Weights of a small mixture-of-experts language model, trained from scratch on English Wikipedia.
Size: 11 layers, width 160, vocabulary 9647, 53.1M parameters.
Below are experts of layer 8 (counted from 0) of a mixture-of-experts language model. Rows are named router (the router's row for the expert), down (a neuron's output weights, with its number) and show model dimensions 0-159. Each number is 500 + 25 x the weight over its row's rms, rounded and kept within 0 to 999. Numbers have three digits each.
After each expert's rows: "comes before" lists some tokens at least twice as common just after its tokens as in all text; "raises" lists some tokens whose logits its average output raises strongly, later layers aside. This comes from a sample of Wikipedia text that the model never trained on. Tokens count by the router's weight.

# expert 39
router:534539467529482509459525483485495477470532492499461494524491487537487488538510473550457506507532468527468473477486517515531489478488509526468467517484509561515536473505522474507496489510505544481518484556482493564503510491519515518466500480525500526524496515468515497499535512527496473541510489516483476487488512528526491483541501552515495484509476471501479467475514506504479552473525531490471481485488508495522502501511450515548511498482459471516520494523524537505525573544503487
down0:478501533509425465502508499529519487540480466535487521504479453457519546459469531439488515504536493505508523553518493505533498501525504535509500479528492485499504493551510518503501519485492524495445489486452496500535498536538501502530476537498504470547499528519479516532517476491519581474477461495488485455497495491488553474521523471485521536481512501517512517555501520519506494504495492503503499477513470492511469503509517496477477507486519470478486516505505510532507450472521512
down1:536509473471512494465473520503476520545500479508501508480515497451540505526454478494434528548482520495457507507494492521512470494488530525535512528477502492494486489502540515511487473518484468451513531467470513506478501497457471519467493532477513532518525467471544490468469478517478516484447516512488483503490482507445483511530474506451516525522512472513532467506500478529485486521493518535488474455522456556499545502498503479503501529517459487449531517488497469503475519513494483
down2:490506524519441518484492494468506528502495474490501546512512452442501506468520512525506497465483480495503516452489492532482486521510490497508471516540470511517483518532487492509501506497455544550512516509502518494476519516491527476548483494497500487488481487515545538494481448500533482499437463521508495535486512493524557547488525518428556510485476517504487531516543505488515486432509467449474473506536516498532489497518491479503477467482497506513473508481475491483495505504534474
down3:527483509516496530479552488528508505494502523517486504509470514475538517499502464514502501508513501519548442490499492517492461505541481546517466467489535454464516523520488508487482523491461532506515497419474511477496504477513500506476468507483508413513470571466495512509539503507511484490510473430466534494495510503456472523529489489489460502535514480514461535532523511492489539512501486504510498520502531498503494492502555488514494530477487524518492523502505475465513489503518467
down4:488489500467485568495538555499509507472490500513482513467465475492525458511522480536470523524489495476491502502508462478552497549503455531475541475487493523488503490486420492544550464527532484527500463481469476490529483510504459504525452471497465524520474507510495494469510477495480498489491501480497447493529529511520486519539469475515500527461503485502499543509542554525486480516512489498503530533537502505515455500466486524513478520509482520513476493493478523483501523486486509
comes before: " of", " of the", " to", " in", " on", " with"
raises: ",", ".", " (", " in", " on", " and"

# expert 76
router:501513475518530515471540532491503469494462503489499529503478513504490523514479476419476529491481491488459477485506502543499525550548516487539522488496517533544480555508460531486476528546501516480505501539503545519518455446503502494490507497494500498487501517525518531483525479500472515511476511516501484509519477517477491528543487460457464483490461509475488528555514505531510450551536487525532520548484496489495520489461526497529502521515521515487492505449517478499529489506488506
down4:509489455542526518498507512491501481534494542523534501480474480489482477519560506498515483511517570532505564490491481496474451513483479529468524472494480487444470495506522508441492487520470511490517490504503509481545505504506491496520532515466514513474488504473498507509482472468526476536473453504476440516469535466479529486522530517523488544504507502447474511501527456512481523500504536522516502496540522473498469553483491470490492530498515507510498522505463456511518512466477476
down5:443476478464506498490523521490498462467482470466511504459465486522508479484460483475543486507517516494488497531521447497539427519471490488495502466454505536530522471516508504488462477474502514508498522461495522491508474517536504482480439508498520492497505475492468472481504541465499454516546497473520519506495470458509486513455524492504472502518563490485507536522506511474463511528480483489493502471510514504465495515469534537504489468483514485539477460499455506489493523449495503
down6:485500471480481496451479521548473452461522494471482515505523518539502505491495530494525506497509520507560505479467508500527461501532465467443486501505490544511485474502507509500495534500530484485484443457532508497453482505491457509509539493491462486531553455513491524518492483492488482496496566493468461473465467448471502447499516532515494468490481495475493471512506511522474498518526453519479461519481504498513497525506534481474498512462509459466512462513492510495512495493471494
down7:453483537507500505508478517509491454492455498535483516559540504490505535465538487479495558432503505482496467505481506546515533507495499475525526483510518506507482468511497470476519520473498521503498497514539517463497458438503488490472492516499493496455506506516529509500502520551469534526476517526524502479498477496528492520517474509502524488522477460500484470514519478505487533520498501473505483467486459501450473521520485481488413521514518471496483486465449498482537497459519515
down8:522532472457512488479518573507493477503516486470514497499477508515481504504510523464574499484475500508494564536475467484478496513483519520480496545535490519522480501503495536500496463547448527541521505500553489578479488521518489482517523502506518475477534546494532505541515484504573523526501490512476494503497516486475508487527491500492478523487485514517522501487481474477499526513499498520464483503499504506526504512531512447499465456471506499474512506498479490568500509522462486
comes before: "2", "1", "3", "4", "6", "5"
raises: "2", "1", "3", "4", "6", "5"

# expert 51
router:514487459494502529494517553466501478519529482561478523499510522520503471489513429505513457533515468538521489466501495491514522512504455500510533484480506499436507507505490511558495500487501498521522495497544520475462499485494516485481511493501497540479539502482497535517514519485515544529510498523514474476502497500484504518502516484461507487486460502505497519523479471497528451495425502501516521503514552544440515503515504484478505522553477557477460488478512490544476462497483505
down2:518522478514475516529515465463507490460466543488447534502476488519500547486481502490473519521509475498551481494503520524520507538545506477552478487514509520486516465454521525523537487542472502494548495501514501482506453490510498506489518506479526476518512503513526448475495521462493547521502528472509518504510511484493476514511510487465543481500507478510498511433473485511528502498499485466493534468533505490506515454491570524541562512515480471470488453480482510505466501517484480
down3:511444492515469540465473472529458465493517518500505489521515514559493462509503521486522482542445513495514557492514487499477542529498501507511484521501498504513477475510537503491537470489503523452479495463473503501455484488494475462508505501495480519547497431472479472525502510521461514466554496502494473510512508512506469529492519507507484519495481481476531498496516537491469530474509501511490521525494486546517483518520440509538485471507546491463480483567539515497528523499495520
down4:536459453513476478491520512514506489480489522519485503476498503517499503458480522522507504544515485547534486479468489493507503481507491445480555512503524459506502505485479476547547483540470525497478504559476527463517490554536515534508510522477495456524471525512506500541551515521516498518509502471492454537505502518484504534519479491478499518510500540440534473502496458521516476517483504517536495505532523542477535496508511502522524519490508543491480489492529439526519486531507479
down5:507517508532536519532495502477527507489507499485505506508489492517504507493458501496478475545543500482505532512476528497492482487520511446506481524530483450491519518483509534460483556501493493519470484513466496504504561509497505527528525458510480486525500530512504514531475486564563511493462473443500468499452549526459477509509499450507469523507501474498478489484515456557503509513476533503510512490507505479501511515503505498461498446502522531505564512500465529511467484513518544
down6:472500460507497472520506485501539467516526565496541485527475475498492503496477543497483510513514493528519511448497528503529544474496454513487483498550524523507482502529474482452493494481527516551528527563515518482486527492491554461493525482499546508500492500492524433482491509497505545476494486474524502512515489513515551510501491523528527507538502456488487496549503539487528516538498467525475498471492501497484537450479490484504503479520521534526501479540531519499478496520467507
comes before: " | ", ".", ",", "–", ":", "; "
raises: ".", "th", "nd"

# expert 29
router:529471454501498525513485555470509489498498531507500496474469519513519474535501491492507531491485485502474481520464516542451505501510484546495537518473520528473470512543476529479499506549496535492524505549508517525511513492529504478490477476486498483464535539476514538509440523525510483476464486557506496548538507494502495519520489465491503511461511490478491523522457473518497472487488486505496475551507482516488494523502505469520457491538518564464482479448489467501471457514512470
down4:484507518544483569481537485485502473499488417502506501441518481486496501522499500504504494492554513490532504480498513487512519515481534504483471543513446476539526454491510473502502514506504479535495453504484475514485490542494491548479471563513484504486451470516497475543514501510462528544481497483524503480548495507502531518524508509550476477487515475532478492488515469442499512536452514483491522462497507504543508505524502537503494507500521512508494483494487487529492539481509468
down5:525472458535542445469488490494537485495501487497482502525486529539459517513502515519487490512502498461518454533481479466495500504510516502525496455478518448496481502429516475472527497500516490490495526500545497451489519447495509490495491510478532486506553501512562531515488506489523502476512491501499500465446488503459504488475478495516534512499521512514557475518540564440505474512518509496508493481516499539466509498486504459459510483518506493535527515514524498461540522485491480
down6:529489529517523527457511473493522526502552532549500498488504486507502539548498500472511499547523497498495526493464476516505531487531552442501496523471468500452487483531488508531500510507533497460523492508474518517522519472526467512452507491522494479537484514507510504496514483486497554472528488487527520513505490502520457492580458484453441455519502520528514499508473497488517497510466489512453556497482518478503465474524510472490498525478454503493504510487530524500488498534474498
down7:494446512511493485499507460488516540515498543524473481469476497482562502474531534520469523520493553481489510560509529504519481478459492511466540481496538515479494500510486488456513481459502466478485507510475487543487482479470469502458471527504487529543518505496497504510481558525511530482553480488491492538484486442550539496510542498523526457461537475499492510493494529537535501524499482474501498485462513491474505497540514493529492521488501513495524532528500482482474508475499479
down8:476494471484465511497520494498539475523550515496472497462480534502498502482547522536530512494520501504465500521507481450471514528493468495490449495540534492477565524505505467511514500496486497457536552478543502498523461515501504516503497469486493508536521515502509548505469485532499499506527488500494492506522538484474492513530489492492471477493517523518504518538548498500574486472489458508459449465552529481509490474506498494476498503561510496511524475468469505540485516469498466
comes before: "0", "1", "3", "2", "4", "5"
raises: "0", "1", "2", "3", "7", "5"

# expert 49
router:468495496477509481487486477457504512495475560485517510509520543519493497500484480534517498490493499458486495554479476498450488515514480551524492520494472502482524494489499477523493466529475463489519470510509476579495520502530507511515457467549453482481514537535520501533536490507484510466496500500479525499513521508514501480515519495451534503528513470547472493491466489514479515463469508497463512522547484526470502497467495504540526485442478477488540530559489468496517538469498496
down1:484516463499495476468484483532494514479482523484502491521505499544437502483434508480466531475546492496545514484456491471479554464523523554530491473511496515488489530512511507464504519543542510503506466487510499529449505542465499484503559482474510547533496529505458493497516511473483498529480520508486532492531488507496506491540508464489464506497479496490566524477499484523456493528484546474497527498503472493508495476497475507519532452519478521480502509481492490507450489491526484
down2:473513498488530498518477526480511524536473520530480495467536471500521522474489526480495482424469512517469487548490515477526492525498509508510477496482462483516494504494518496471445527511510494482491504490532508497517484538511522522487541507504506553475536474510521499540503502499505497478474525536488493513517555483542524484480484582515495491529530512525497492533513539507526511497533550450457516541486480466508525524521527466517474512469523484536502489527461493456542486474500512
down3:504499491473518495457510520500514494447471507486509527518511515462473483541516449517506522524562452538480515477445509438465511504501486479516503515492454485524553498538482481500517512497474527473495516511531469497549492486520499532509526478473498507520505496506526437493493523484481513527495498510495530503493484484493452481463522499525482466475492483487497495521494498470453516464520495459526506513488524498512519472500474570453527517519549520497521516470486492527478538510462474
down4:521438503504519493499534471560468488553523510510486489544477502506518544492496480522484507520489499508468471557495495472484457484480548536529489497511488484526474485456502479490550531504502462528492514508471518515498496522527471507479454505488490459476540504474495516526468524520504497522488525528503550511526491479524515505495487499458508516494459518501563501477506500498486528488502539495497503521481477507462553524582511546489507504475460467503501501525520518492508521488476528
down5:463530517475504514515542477489501503481528524508494495517519511499498471504483495496489513476513479512489469537477547491482512477493477468478524527462517469503508482451473485488513523522481481491545532515474497505571471524514493515518512510490500492524537471512519468521515511513505466484494474521496509564487502518545496562526497476521471509485440544527510510484550474498491482517514462473494515486501493458514492542524486499495453538537497459480472531415509504500476529539501481
comes before: "ed", "ing", "ing the", "ed the", "ed by", "ed to"
raises: "ing", "ed", "ed,", "ing |", "ed in", "ed "

# expert 30
router:504450474525494482497473533443503478504509522520547499497499454519513501469504495465524489517487512466500492477490503489466529466496520456529515461499527491488483490506521515536460484489485510510502497529545512535501474504510485516560549510507512493534478470522507486519494525483489486521540511506461519533535504527502465524561533514509502522547499515473526497530490518521535480535511538527533519461519493507491513493471525512500482491503452528451511489479521551448536493546477531
down0:520524512487497529515509658533479514487515533517486473493490516518524495522527497538507492488476527501549507516509517509453510499480502506512481494524484498529522486513510521468525499525522520483478482505463527506524491497547470493458503509502515537481517510505495474506498478502480486529517490497481470519450464494466486487460507528499474478501515510526458556490519492530503512506494452502462469474527483502495505543548520493512480482490541478509506473511527502527495486519486506
down1:506502518472513483515505454488503515499537486474503528495490495494526542478502510467501497474496480510486462532436472474493476503484496483521477462486557519479507533508470507520468494543519483475489476487530486524506507524503486468515526479500509474507503502494523452481511444544508514485483505494499508514481452485511478502554487454463501460500422545546546505499553494501459487497478515535515488450485522533524519501522493499498514476505486446469472464483538512505513496483516461
down2:457512494516478489507476443476514530512513523516522546522502488537516518503477516456569479465528498506486504499466498504469484500511537561499508503509552486522479519537504490473522458515488498522516442500536486485496506459464477528477494498495496505484487482498473484533538500510459493482483435513514479506518529482532500473535496496519527522479464457523512453525502533523521498504484508545492449525468515468476499486462488518537521511507476532494525482500500450529509525490482468
down3:458514499486569483546502476500537525492517517527477490509509483479452531527506486503490523461525535519518462519506463494536486497493514496509527484490516488502487506508526512489500500483476501500474520536482516536460502532550546490499509482473494507541561469486499489441480495463490499540507492570523514491525498517529508515503483530490501490452475531522519451492505540523526476482474529491495526533493498478476496527541460520520509495529540514488528503462490434526483488499484529
down4:486490474503492481549580520494451494450557479474470478500481568481495481524484509511550465507481471502478545521501478486492495524458532504513524480502494494474522457510500497470481499498495525532495443507484481477498499490501499526522512478523521498483474514520490480500463457500493553503512516507553488509478452452476507506494462499492504474507501525549460506474522485548507528483480529527472490506517486494513526469519467517505511521503487518501508452461499466489480491460481479
comes before: "The", "==", "===", "=", "In", "In "
raises: "RHP", "For", "while", "International", "CAA", "ighth"

# expert 13
router:521523512549521486488486538532509487534533485505494460476509529513517477558443462510524547475530488513475508522484461469487531492517491483517515542515489462491510533526518480511513514493536498472488508508516523489518542493506469497484511501486507528464490520544458539473534477484486468491450487487471469514567552518479480529485492494527540514508475516509471503493501479486539496510496502479494491493504534513543517560490516482529504519514513498481512526469512505485468434504451490
down1:479474493495433470490477465512488496474502525526514512499519474523538487480511512488519476512502491514475544513518476487446452528497493549504505486474545536555511517527504498451506483495506510506450540534458480492514462507488502490518517455532493529495493501521486565477509519491495517521485512465532484523511486526479494512521512494526543472478538490483484515479482497468446500485485499502491532513497498475503498533510513497490506556498507493523570469504472434484558481506506508
down2:520506475504559496500491464489516480520487489500480535498512459521506515485514470534499541511466505492467526482514499491512510509530488509531509475485518476522483500477504549536500526517486503480555463489499575520549560484487572493503487490519485556484485463472509523470520496514550472515520475488504511514519471496489478509504467527521496498490500487489475545466523499507480500467456512504539484520497525481472528537443476559474507493473478527500543506493506481496512457492512485
down3:492458477537513560459486481483534479516539508487522490539479527464530536491502503495517537486510509518502496507518481513503512513509497499507471475462465468496532474476513524510507501455496478535472540513522455520569471512534476515518478492486477512519492492484482518508501547535492511494461485484500503460482491512508500498504483472507488430563519471546490491473481504529474452497501482513477430497541514494459494512519502543482493472550531518505536512490508491472512488513531501
down4:421502517505486467505528507508491494484499552477505504473487543520500505479460459548499530522431486501478479521518497506525519467461502520498513490520529495503505505556486520492501496491470472515491447531534523529519493536524488513532433518482493495525482491474535501490456472540490500473491523481489470475537519488527506493486479492503468557507461491499495521486484478488474474513497502502511471474501533524488537506534505471533504501503518505522463513531529542451522476506546469
down5:535512521444490513479505488492479467476521487512519515446476504530526462515522479528510532531503472497490543508489438464497493519518522469535490553483452512510550533458504459515521500511494496521454497499510480504469504475506538498506500486478525493487478546473515533524469528481479542494464481528509481469493495521479517491468500497511535470495492472462517514467512503507469453541485475505487453518521454535446508519520508469502471472538517518508473548515512494479498500513502479
comes before: "°N ", " |", "0", "′", "00", "°W"
raises: "ity.", "50", "ity", "- List", "49", "40"

# expert 17
router:486508489507495486494534518527520543499473550505549469491508514509520499510479482498445506536472511501548495485507534554470530493519516540529507482487470484512491524515480540516519481509492502508485519514495499514482499508481478530509498514483500506523500462488549472484526508494446472485465525548485550480459514464464506527519536486486518474534486482492484485533455492528520485517505514563491485467494535510548492496494525455532472495528522554551496527464473455471519505483502503
down2:450502501488459509486504545494496473513465484564500484483497528504528462511519527472503491491500470494467521506499495466490479466495488498536500500520537501513498472528473489471530535464499468504465458513484478514494498498509567533522523499485491455457496581532490474519501465518473466491513514480489554533454535455541497491473469513465524529518528513519480497521527509453466496513522552521512499500519478506505485529515500533489506507478505512465499518495480538487498482470508464
down3:491476498525473536494536499519498515516504458468501512505515519517502510503471517488511527553478492449492488501463532498523459546508505524475523467498491521517467508496515484476560487523466516521490488513469490528505476509537534518507511467444550497460500501526525509452534512492474518509495510520503544490502522504447501473498465505500507443495503505500456488499492480486477479506482535486511483498504546479528505536515489458538465446469481518456509541468509488461481471456536529
down4:528501504508518516473553510505520446510535547493503526503514545447528491496531519506518522574510482489480545513506508508505535478531489495444535535526500477506496483472451526547495473508460479461528492503495488515517494481523532501502519507445509516525474519527525507503489499496491514498487522451491535482489515514465489493510512472500487505483514556543496453479456517522502495497488523504553488519531515506448510534482497486512516523530502450527492489526486470484509523529496456
down5:469473505510484533519488537492495501512463530470521476515520440452518530529523515494476460504507529506492479545481484486535529482530497535543531516491526459499519484519505488466488530489463522483547460510487484468524512515519456482497481503495521490493471446536553513525497464516519513474499516489467491507556509502467486501479463500502477491504462560527556495505502465506485500491542509483509481523467523506524508520529564518510495500532501520489507491461486476536511463483502526
down6:476467484546525515517442558461519516537505501516542525505488522497484474505562487459525542502495477485477490519434464523513518514486468484481495498484515514551487533510496491465521523546544496531491487524464513450484491477464503500448505503528511464508488479518491521523485495509523527522504497469453498490536501477506509505467458483508507526526489515496544450524510493511509524505478488487523493531490470507471566480468494516513512472504479449495465496524497509490493499509476518
comes before: "1", "2", "ce", "stitution", " his", "vention"
raises: "2", "1", "vert", "com", "ol", "more"

# expert 2
router:491448453522521502491476499472549502465516510524506527511524509503515451508510490505533519525524508499491520499519498537543466509486516536491496489473514513587520483573464485493533502490478509487527487484496479471501467441508506522508490522468477509521501552474508503505484513506467486479519476528484533521514536485496509515517481551499535529496476542480501491499487508538549471546525501521507499469499549490506545537479489496508518505535492520502502472482502532555451514512516509
down0:499529497488538454498532543552463448451499516502504503510454477504522510487488509549452506486489515495481486534503511497514510519492478469517491469546493521493508511526503559504498509473454493507472474499473484481518469521576500513496507489524492468492502516511535479497504514536516505485465494507508484499494506476452497537474564552531468515503512512458533523498497529496476509506481508515492493467450476500491469499533497521493506444456515513541476529504520463502497526487482547
down1:513525484513492494515489474453485512490521533540510468512489568496547508533498457481464464479489522454527494545527513476453524473501538519502515544454489518459510488520488483515514477494517485511479511493477492489520500516465532482551505504454498513483469478509508464483505517474456531474564496514459494497484518510488507462522502543483500465546514513529495527477537489515505467470502499501490492509527487466491504504484480491487500506474480534492493566472538490525540525545508483
down2:454518510556528522487494483538464493491542517512472516505512486498540505521506507470487516455506514500549445469514519502472506534517507496516498534487460521532504544480486488534555484464500510493530486518477534457496492517496499511531481517501511490505510505464463494485496486507517470537519533479517510522526497522485494469509489479515528515477536534524512505535502495464456506432526516488529473542517532506462512516513497428545478472504509468487538479484548474490495466500497532
down3:513477505520437490509522481530495513442506475491494453503523509484477473511480564465491493478550494494518518497515547533491518484539495519477500535508511504462520481492478507471483440468543477530510495519484537451500503530521508521527491522495493541468452490486463542506491487487481496502522508502483528494484467500485468489488543509457524483530536506518521513482516484493509507471498501480492486483486506457490548490516498518500473498481524562501534459493484534515445477503519561
down4:513470462535522479484505496536464535512472526533526505514463539480483480530528509490474460501532517474502497519508547479534458530482458523526513489470511526485545511484478480453530523518513501472516500496469518453469509506480547547529464485537511533488521501519478551518449475516508497488500522544505482498469502497481492503509521469484500508506478495485488555541493516548504466521502466465493511524487510489458492493498454467498530519482472488492490493500520484484444500452528507
comes before: "| ", "|", "-", "- ", "|  |", "  -"
raises: "| ", "|", "|  |", "| A", "| N", "| H"

# expert 80
router:528519494501507516480515506464499498523495477494485470487522500529511512504482525493569489503531460578486563547516513467503479498492472470503505522478434488528526482465482476540538551509509504471521519520462496480530472505464510536474505501503486503486470517470517491512505481470486463504521505507507468454486524484573495510522476525482480516496534539536495499484498505501502556513511466501512507500474524507532510496536452532513521463525507521460509473488481488523525484503470510
down2:567540503528513524507529478520479490480504517491520516503488539510499493454491529572485452474514479532474474465471518500523491453471515516518463482543467484497494526470526504593522505522502503469484478497524499474442501472491452508485468510489466490518503477512450535491476479519500555484510490532519475475478532500452477454504530510504502492475506478466486509496482475502464509489516508487469509499494521459520496494496515505475515515515511476500511459474486517497479486491491465
down3:561513527533480508469478501505480509522510494467504550549500481470507509530484484486529523497492475510461498559483475509509506509503517496524537584494500515521529539553502526513492530468533527522535500521474517525506511488506462492484477472483470519520475503522544550522542503538501502482461522469492514527497509518553516543468516486493488503508540525482507508512493502504521492517463525469471508492515484539490521477498550464515488496504518491488542526520501526491559479515494532
down4:521505511510475492525517517495500539497520493523489529503483474440502546446509451504496518481511522472479517542493541525535522483510560514511532523520499551501498499521547482484482482479502435490484476523503473523502491509515498515535487476515460521518504494502495451492528492493447476501486498547503477491480472504481477507502503541454497494494551486510482520538542490510537518479493476489474451422498507524485538527494482493527475493500519482496509478519493455474469508494458469
down5:487506466533483469514535437506479501526493504488479516462491491466528531483471482473530510484473494473509536503535489483524538479516471503540489495482490497505513504502525521564500507501506495493501511499520506511511472530467514472513530493513521516518507467525474543561515519481533489493475511497493520494521532472489513489496468519473495454473491471521522530470567481429460480528497476496473499520505525488452547512481475512520499503497403513493502509488494523479488501542461510
down6:510494458537499497500532501504492518500458490531567475535516480477503506478551529444464478475504486483482516500516485525490489490520522493497474476528504512495451464475499501476489503475492509479521477484487532489558465489506505518510507457521546509472537511538491529520485506545517510495515471492493497520561474507505503477493471547486488500506521476511487476526554510501474530507501493468449498431511494466510481512469528519429512519539510499521491473519487483468509522555492494
comes before: ".", ",", " and", " in ", ", and", " in"
raises: " and", ",", " in", " to", " from"

# expert 85
router:514498512495525498477510488490502507525528468534545487513535518534504455488515499514502501508509461533491513482495454497513503445479517536524504501542513525468494526542471479482513515538495538534518482527512509482499453533497480487510505530487464549487442486501497484483506522472446511538522471502439501469524499502483490550514465488475478493501513509469530501490553504518497502504523511517523520414510540514493523502508470480483509542490533524476523513481513538523554509521474513
down0:503467474501475488523498491461484491500504487493495537502494478483543468489498486469463522525543539511473480529508472532530492533459461520500500485497475441484503526481490497468503524489491507487470527506538522508526516461490454474545501495500501516501481450474517487482512457490453528506536471514492510485509496507460490497521511470508481466529477508497507503503486553455527519502499518450544520530487484501466464498522513551509468496465440494523540483494517463446531478524534475
down1:535525547480488463514491491495510514448495489511513498479486497502517494521548551501473506463455514502474542509477489441450510500513508528494525523491466466483477462495521501476551522514504496489504553522505505506526528486525509485532499494526480487515453558465476479476517487539516479511517471535513458515491537479507483489502492480463443519471522481495504503490497511476528467538513499461504481443507511470517487511455522507494506534465509543507525469482514514486491551519468479
down2:489485465506502468531506436485540518493525542466522510453496492525489460516519501517485467499450517517505486509510510513486519475477556474463487522528536449436535519528472505472497493503498503498512525475513507483472502495513549474527499594511521515487520498527458501510507489495503529526507515510491523478515473506512479499491511555494518474542523513466527508515471480479481532538498475552543497484505493510492500496459501500555496488477555515515502518506506501495469482531493506
down3:506495523556491500479496548536526516506499508521496511483496492439487463523480525510512489452475473489530499494525549529487459496531474501479532513499495519523521483500537476510498499548469488483469543501486466432501474498470507509528513484491530481470532532460477468498475447490533516526475521511519468535478511503520500491526501460455484492516520495499504507461478515497481550500433490523485533509445492494459479488497511470482480513526533493504493524517510512493541492554488489
down4:488504452488483487452499428500504517512503522502497503503441498488457490524488479561503494471476529543512474501507457482496481453506496542475523479512507484479427502500515553482512512478483498533543502459528483550480509498495503514503549532501512516452544471497474488504534509511499532492518513503485474473479521540513469521491515523472485502483463472478502453480507512468471494472486475497496534477489515520529499493471490487514472503456500539465484504492524476491469503553511494
comes before: "\n", "The", "\n\n", " | — |", "- ", "-"
raises: "\n\n", "Am", "\n", "The", "J", "This"

# expert 77
router:526548487511494473479489523458487458528498461564494498502506510558485494488488503491463509518537485556524526456498513516515545524475485496540519529513504518484553484507471506514518505514495519521493498498521492467422491515511550496488535546510516540481485477498537491482520518487535531536504503513506475458507489518509518479518528502534504505473478502504510530514462476485514507495454463481527466513520549496474532477540472471501493490526498545499490511485478519544538474476503498
down0:535539487459534494520453517491520455481480464513528523492513478466486519472491503473479508461496543491532542513457504554438475514473519475480487457526527502510466493493503500485486543471456522527509510488518527475536488497475501505514495554499528494550507552493498490531515522504495488502527473521477511528512523463479498494504532509507508503514532513499484500527509506456502456481524498495516574500520547545481505499498491518509448497486497503496550501514513471481503543479465504
down1:514519501484491519519518493509475479484510464515531533458541517509511528514514469537497473516523455509512524488549518457512514485483490478510521480532525476435555480564498513487513504479490488499465532547511509475516443509521507490524531475492489525471511505497517521471523478523485532478527509510474507462486459540499473515512524488504487521503523504523525539506473477506518514488527483501537430454518489474480565486502493499479516552517544534513468510498478483490483474518502473
down2:508528530518464486451518494507548480515461522485528489517510472518473496481522501543475499491469518490499505510510506487551500484487546467468481515500491443497504497518486483515487522466532546563516534494454492488480503468488480509517514496524514497491535497501538513508501496455499532504497509496480504482496520493539520473504541524538479459506470486529511523562476471497471473465465526538494476484516486508509472491522487500531487542528517513511508446399493519506481499495522509
down3:518484505516535497455486494504518470508478493508517471464512518514491516505519490530533503540511519538466490522487521560472482485523494457461497502464534480534515457504518486489437483475509500561445500512511549507484530494507487496522506480497467472498498465487476544505460534497553530503506494472494519484506500506484498439502460530501548495483551519476495526511470502498497495516521526471523531525481467491511482489518529485456487473491493479466489478435514478503458508511482463
down4:515506539477528492480477537493562499559486520494494505535483472494491510506499454489452479511501519508518531472508508531486491538499486521536576525510487492473499524476431484507508500546493532451533530493475520538496514508508472544467547502490504469486524499531509515447490496485487491483500510497516514545490499488518511498524530546512516506514534461553512515500486525492483534498496502476512439509503524467451478506510453515494497492509489485507540529457501501496539499518506479
comes before: ", ", "th", ",", ".", "–", "th century"
raises: "7", "6", "3", "0", "8"

# expert 28
router:548482519489487514489469523454469465478473498504507471486516524469529521517516463476483519490504456483496515512509535532483496515525517490498470537512471531485470516508507511466549502542540499447527489541503528518477499526497500484504537471491488529511497510475504529472510499451441453489465526512513512497508551504476500522561464485470496514490459524503476501525487514547468509473489524486489476547481504458493500499493472473531513502498500492470497527519537528504567464475468518
down2:499525506519491498539490509491447482509509526562518508434478462534525526535535504453502496445472483504515509503525497530488491494535516512493512484488494514507511492482506475476468526480526535472516538518498487497451509497516479504506480497522513500496505490538470481493503497503510494529473513498532443524515487477506435506548531482442486479498515518484484540491479516499473469448444509509497466478518455494518510512485509531472523461509528481514481537495475519517521549551476533
down3:473494524470482515508526471531508501500504525505448511494506471497502518492476500468532487468473481524522491476507512490482475496475508451503482553528503481527524489505509519485522498490459490493486525496500472537482538533453492451470497468507488528494459508504486487489565485538503545484475535479497437495481491510517502543470485547498475526549501506520502533456490489469457518471534488504500474500532452460523520544500493504511497542476484501505493529471440535527500475518505535
down4:537481474557529500470512489529502509491511494518485496528503507505486534481538522449463505524522507470515527469513509521500458522510492493479543459520474512477511493510549506517496483527520482486463454531484555502453514524488530502512498495494491480472533504493472498519483506525466491499513500505530491502508512493499474475527527451447506519498505557520509457489426507543488512493485484533499512539518450550486447466518491480495508487484517470497515471542474452505522460513487500
down5:528474496498504524461467545498538444502480512554503472501479506522519490505484492490489502467520517499459488517524508526538463512476487485465435498468556509489494484510505508501498480520468470498539507485493523483488482460566479508477516491484475483520535488501535513472467540513485488505482574529507517517484499506513502470499493505491501533508509506514553506468438497490499518477519500486504481492492491460513496484515506468470469473470533473508497482416470474510478517516524458
down6:499532501551496513549522535494498447500555515483480510548545497509460514468500521497483490509517526495518491544514529516469523540491486511479476490499471476534548500464472536510528504537486493485512490539531513500516504479466527504480546494490486507481505516491502532483531488502482538500475520541525543523507550472508513480472508481490506512525492524499525530478527564499464484486485569508480528550512504514474520497469502488485465493531515512457477485501476511527479450471490487
comes before: "1", "2", "3", "4", "10", "15"
raises: "1", "10", "11", "12", "2", "4"